config.toml
n_experts = 64
d_expert = 128
normalize_top_k = false
init_std_router = 0.0173
beta1 = 0.95
max_grad_norm = 1.0
Below are experts of layer 2 (counted from 0) of a mixture-of-experts language model. Rows are named router (the router's row for the expert), gate (a neuron's input weights, with its number), up (a neuron's input weights, with its number), down (a neuron's output weights, with its number) and show model dimensions 192-255. Each number is 500 + 50 x the weight over its row's rms, rounded and kept within 0 to 999. Numbers have three digits each.
After each expert's rows: a language model's description of what the expert responds to; "gets" lists some tokens that make up at least twice as much of what it gets as of all text. This comes from a sample of Wikipedia text that the model never trained on. Tokens count by the router's weight.

# expert 0
router:568529467474528523564525525520495492528450491547557389500440512441488499499493476419516577526521484518350459528483464336550519493479462495499512506546522512538435376496530434474481510543579619
gate0:514578485470579532481555485587436517571550562488515532516459540455524542488442487537493461505523502493419524532449428509500482551617565480472529501537466485518479490477520511568435494524499567
up0:480493514564491543536490503544520548524478500550500523481567418535581464454478489466528485512472516486530517409494473539486558459497411464507455556473497529565481475465464420475476465432499555
down0:448644501487502582464492456541545530514515456492436530463547427567562540506488540566521390486518530509406516494561499509475510530478433521545429427444517478534472428444571482400445461518438532
Function words, table blanks
gets: " ", " to", " as", " a", " be", " been"

# expert 32
router:488541533507484531500441510533423592560480553525513455445494538563564461571444454564590469460539657410547531490462482497502542445565531525536494534467410542413452514503484498474504487608472421
gate0:505485517485588585521474456448452523599474489531457508450494592460489481507465518529494491524513512541499523426501474485550509447562488520442525507437502532482509502484570501494460497508488485
up0:499508469528436542466448553556550435419491486487448478522649449556489466466396504604551505562526490484542451510484411525452500477477470573479509515573486546467528522452448469549451543527537525
down0:538487445541391524540476567561524510408456462484472480536607519468487406517516453573501358556525542591491470585444479459441538537471513551480500435606566509477497477496527418523472492503464472
Table pipes, commas, parentheses
gets: " |", ",", " (", ":", ";", " \""

# expert 11
router:531445472447552511511551532576448529504492470496556469395485449446476392498485524466582609453433593440444484542470436503576498524472457535461485496443457508448527497442521457502492460439436501
gate0:549501475502476449582487480569484518465439525499485421478576495502527508559536507548444528496500501582445490540445462389521471479556536483523525496517521520447571519528546406506539552520507572
up0:513553498513503564603502475472515603448515516532481559434549435474553518497580503495519426508346486414404497512491478528589533516473585511479511402501442504419472453613562559413569517509548559
down0:460537531495520539456595509506474475462518485480524564465423502494500454437470488458486452541484557427517531533567532597560493524413500491520447476483515475548504436484481573541505518526473489
Prepositions and verb endings
gets: " in", " with", " from", " to", " for", " by"

# expert 3
router:512539492500523567390541493505527501494496584551531573401508449461443523457469509531501559458499581477485466462516510506479491483526469503517506495542498562492537519491480397406453556486573503
gate0:518490550470430468582414545492475521420594504513478433527462499564567467589528478525493493492506547459517457493461514518519503467503514497545478505476462559481585455462612521444480582560548459
up0:593527539523563507471443529407484523617444547521537488502603564401459494497502559473533381509521550485469479443546418550439441477548523490514502359600467484562449502510445512461483487540463565
down0:476543437553565621543523548547482564598536476506584413482511447477579572621383510506435469514475502513477527505501411437424483398548489531453539517551449434544425552473494457544504531448490504
Table cell separators
gets: " |", " L", " D", " G", " H", " S"

# expert 21
router:506496482505454483570525559508514412551470508562487496586477523515393486517482535366515488480467445469515453491499446465650501457498524567462569510478451498495541390485449434477454646487559474
gate0:518356621581545467550550454421558510587554527418542496514509493509423524463465449458547466493453593414528486554525520558511368459587489435564532502589451471520480558496485534435572483500502524
up0:550392456559417486537554526449409457486607471502496454465459509596441542505518525432569467579526487454530411498547511487545480440602560553585485612602510541506486484432431533470565609636502519
down0:565522489495533521470500520511422472496578433484526472521445439483479537636535444563503404516525453402539497548521511521531552502541543454501443472448474624481481448466436512559537563493464476
Digits in tables
gets: "0", "1", "2", "3", "5", "4"

# expert 42
router:453428452509512554423466542476515426502508490455487466494457504501552523428486438505384476486550486467501483483518568488458548494450495504492487442440505476507471457449459435516485536507488500
gate0:540535494519461516547446543468484454528478536552503546552505520492485511483531510381517460530511500540487487476527608519522468535417479513501508454503493459554434519463501543555435479498407497
up0:532551594533529477494448445472564523598476541514511447493440503481424490429487464504500459544567516551522536482515519469555515507477515512527493451468514445544490582450464499503470525561424493
down0:534548519541392427502492376571505444513482602481462531567516404493481521439565468489388466547523564602489465517475491486474446425497540539525498502585514455466514515570497553513462533518404358
Infobox list punctuation
gets: "-", ":", "\n", "\n\n", ")\n", "="

# expert 36
router:534464431418539525527559515479513516543485555576422488494468507432482427489478539492592576518504475479399508516544534465611477544462552499540477499554552468552369473470428524529443466471499537
gate0:460516494498609510540538526432453495461486554502572461543411519448622525516598573587525453505440506530498477487421544481547515491464447487514388539523539425553449512499523460484488443487500482
up0:574428498551505513508548545486564501551565510472529478475430477556508478483509495524560460501480473549482543522469562501393468509522556458458452558464558462470503499531515446466541458455513490
down0:556498562546480460415474562466489416412471476480490560413546481536517439431441433523493507448552432543447493527527462433462545479478505517523449484479541502514546457509483472497484525497476427
Clause connectors
gets: " by", " that", " which", " the", " this", " to"

# expert 55
router:437377475407496528430600513429542530561493476564477435493509522442516447437441464542565449468422498478420472498493545482497511519475442498586477571493468519627464522535489441465391511428456452
gate0:511572474507551398506510519444489452500453468479517490460544512486375507493479465666504535494515492482489501554545583551522492432483534450419489508508524545493538556415525528486565547377445461
up0:530513418521447512597537469509491531474526456466458558517484524437454508463580523543505488506573464572508510602478502514508465501478570454435519512619537601522539435524486434526488583446508347
down0:461516516537488530531414571491451556514446565467596501553505479534516477506509533440556470524489597529553414522489482565496460513598455536525478429502476506465586523545488471519398509490532485
Table-row and line starters
gets: "|", "-", " to", "\n", " of", " on"

# expert 20
router:515457480505678523564491550570440413540568470439517401493503520381461581526483479490487489448550584493533531522522495480567512422548444461461459519432500510530506397580523485503460446407479454
gate0:487563516429611486494500525567499543403615468399607394482522524423517536484507474562493488490424543472467490454523454509433605456495589538416522473451525529470480430450546534415486473529482599
up0:524532513428510519541562399503515478481563466510465462535642510503475490554476475502545471508494563511526402587487573449540456548476491490442513471524494542551457504470553442470464459440571482
down0:563448410580466485568532481594492476515585518535513549456491536501519541479463536485562569568452469520504513521433462518470414533432504418544543446449547651516410595451554524479484568490490464
Closing punctuation, heading ends
gets: ".", "\"", ".\n\n", "==\n", " ==\n", "==\n\n"

# expert 57
router:538520460484508512359519575493526481484485454448433522483461480535493456493491494585548594486538483452514458481475557509511511503583449413536535556411514489447554441412470420403466557575514432
gate0:497538454495522521508546549383628517534448545598388472542492597543574469479495458486524638476540505564540482629465492463570444441410449547541514482452480489419550488587460459565422532457550376
up0:507598468504494490565488516471619498493454554452509489560540664581537399552482460508455613530563462483458460480440490544575500437467491440510494482470462500568497460524518572467448526514534409
down0:490472519491440493531540518544464510425441416472486511501474516508473506541430391515457379551441454501493433441536515483535512560527471434502517465562532469563549474508498536461560532542412515
Table pipes and punctuation
gets: " |", "-", "|", ";", "=", " -"

# expert 38
router:519448488521539548469499434527473446470564498444551445492526473477514502484567515472577492475560537510448472419455510535537556476532544547476521541480412617507496538488449520553484484612436415
gate0:502515526499519463515535491607490586533536531534472473551594492483514449473429521512474501472606498516552465465554466411442503437471548561460568514504483507475536477479479521475487523542539477
up0:406509499520520495509491520487513494482540452563408499458494563427584420466497540468561562496484507518559519528481488467419590440444560499559529485611412502477460464495525521486489433543467471
down0:488509544505536469447403558544509530506480479471479519586398507594493542512527500569489423524486509503478561480566466645568608498494546449490466527400475508452508497529588419444471563532482545
Clause-ending punctuation
gets: ",", ".", " (", ")", ".\n\n", " and"

# expert 63
router:482500460538501515520566548446570508501443453412462464519462445445506424466466479519497472452497539481505542518580651450625501448483537440469482517494419536468470459521575520446445530487566581
gate0:419503407516466484494473471560515458481517521436529562484515572457442505498543496440542474500514490536543480424489459438563511505576558516565532506487450477605499494481478576521499411464511486
up0:362468473542553502483482561495521491491443508485538437571443469468492483500551523488452460489489489460510396464615623438569426528557539580497450490421460549484467595495556522503534487487465493
down0:586514528478449527508546531520487466552524550552451560492611515412334486505506447465467557475483427539498542465547399504450523511476579539495519588541478535472398463534558461516449505524543456
Years and accented letters
gets: "19", "20", "18", "17", "16", "i"

# expert 7
router:626404461443555524395434536571542482489502540453459464538435533503597594508386462512570440548478584451580554472483484475526503572528508494468544511459480488436499460494472561479534536574504420
gate0:560580445469512538533487518474514428460468555554377515502532469453497586529552520463451421406523574517595497379560498488460460548460492541512504542537461427572521489556454560569495402479521582
up0:531572518534575515456521594549551492509478481410504541545500595461518465502353504452561472565434430407452587489454572539460497474538466402497468504521507515393476512466524465413437442462586474
down0:507430541455512482463472489533445443586444464507586350515451495506483478503508526528493542489540503571527494461459431462472480473484454476482506573463427569535564524476521538505500504552546484
Articles, hyphens, spaces
gets: " ", " the", "-", " (", " The", " a"

# expert 16
router:556509402480470531467521485522581437486552513499505489491492554444441512518483485530468525467416462456526535532450527479571575520494512484512533447502485509504532486481461427495434525479532468
gate0:552514466573459457485490469484532455420589473521485570438579498441494419489562558445555494517471587539497613560503526505466547490471499479540495409523461514564468495564410503564525545523511454
up0:547442473537546453559617508409460442498574449566516499348509418524504462491510371496538488515441443529556643540495409494503564479531390537482423516507454523452476470539525512544519513561462456
down0:534546586440493547500383437528504505532381484494437460536499535531520537467527571501421536561562492478483433459504534540513375442458497469443541513480479507507451400496531486483491510471583551
Digits in numbers
gets: "0", "1", "2", "3", "5", "4"

# expert 14
router:496403583472523499548479546496511537562484471392516496431563506449471514480512531459417516438463468525554560438584624465456466459507473507482498514484524492482467418535537480454460550484435539
gate0:523491523421544466560511542436471457530513564468507512556516532521583508404505551490464519500494576500511588520552482490466514446547532573494530572409515436452505482490358520447562450469508589
up0:467455537487527527437515487470545506418498516531361492441527397512531504435464535465460491491474548487551579454473538391473500414524540463465487455516441510482527480424446526572455471496521626
down0:547520493531548482530496546494505454570573480483523567507405549557475546435473478559576508454562432524407368496508561589460425469488564579535517508526519523374545559494438564544525462471495555
Section headings, sentence starts
gets: "==", "===", ":", "The", " The", "-"

# expert 60
router:537466523514541492432577516486535552493469517486538425390431409480466490451524572553515637431516502481451551477495527546488502492534412459477518542534460597484551565489453395511518538472520501
gate0:453501533552518444552483539462540554535477489518502478513551534527531449476595416434505567387475456465492506478458503500475499445457526517436516423536574586545504445495540486418533499524539563
up0:506582480500425541407479508450519425466435407414496414550486568507533601441460404508494472544465512507552445470491485400619487558473503408466493443559564558503496470489498540443536526503582486
down0:501436437577540477485549503414565410507497480521475538436468484362518586461409457406522445517585455547504444456433486548500517501474479488460521586521560416425535458560469481535450519489550448
Table cell separators
gets: " |", ";", " D", " S", " R", " V"

# expert 12
router:505387514404495507512483584506554453503514520509484555545489506446453438554465484400544617489454478480535465529484555554607471498488529482564524472503492562477514593481456503408493479475547446
gate0:437469488500453611577474491549581507476525457527479554494452428511497421514550510515531491466517497573512452481493463520502451518508479616521537443522519499595504542449464438463363560504565450
up0:447507466561494518470444478565464542553523487510500498508495438564443631550448466543548472415561568514466500495517498603530489507480483607515394515545494553550469489492451428505459512515507470
down0:449400497488450535405487451530418525412515514486619439551471463480462518427497595575502542532526550520481460536549400574446523490523304403464434490497508460423487463482447535484506449470533565
Digits in scores, tables
gets: "20", "0", "19", "1", "2", "3"

# expert 24
router:493482467410500543454538535460519536457495475441410576519405486461432464518500483500502528506525581502545474497532504476571437389463517534510578581459487522489569462464470530447437416435534493
gate0:468439530554446496518477556537479473482378621595408438478549477498449455401505569496527520547448517484532525528457514528476523502552488466486460454589502328418542476491496447397475542434498430
up0:424468585513429547524498484400480525489477550488440496475475487485504480443466462558595545382543589501461506478548495541504565471595544555601490541515479529518416399539549490493481568499478541
down0:475433541503473550475528449459620467575406524475434474540557550531554483501482465440435552494518550421486419579558505514442502532551556505438496474531470462417529511465540443517455512505507457
Year prefixes, initials
gets: "20", "19", " T", " K", "18", " C"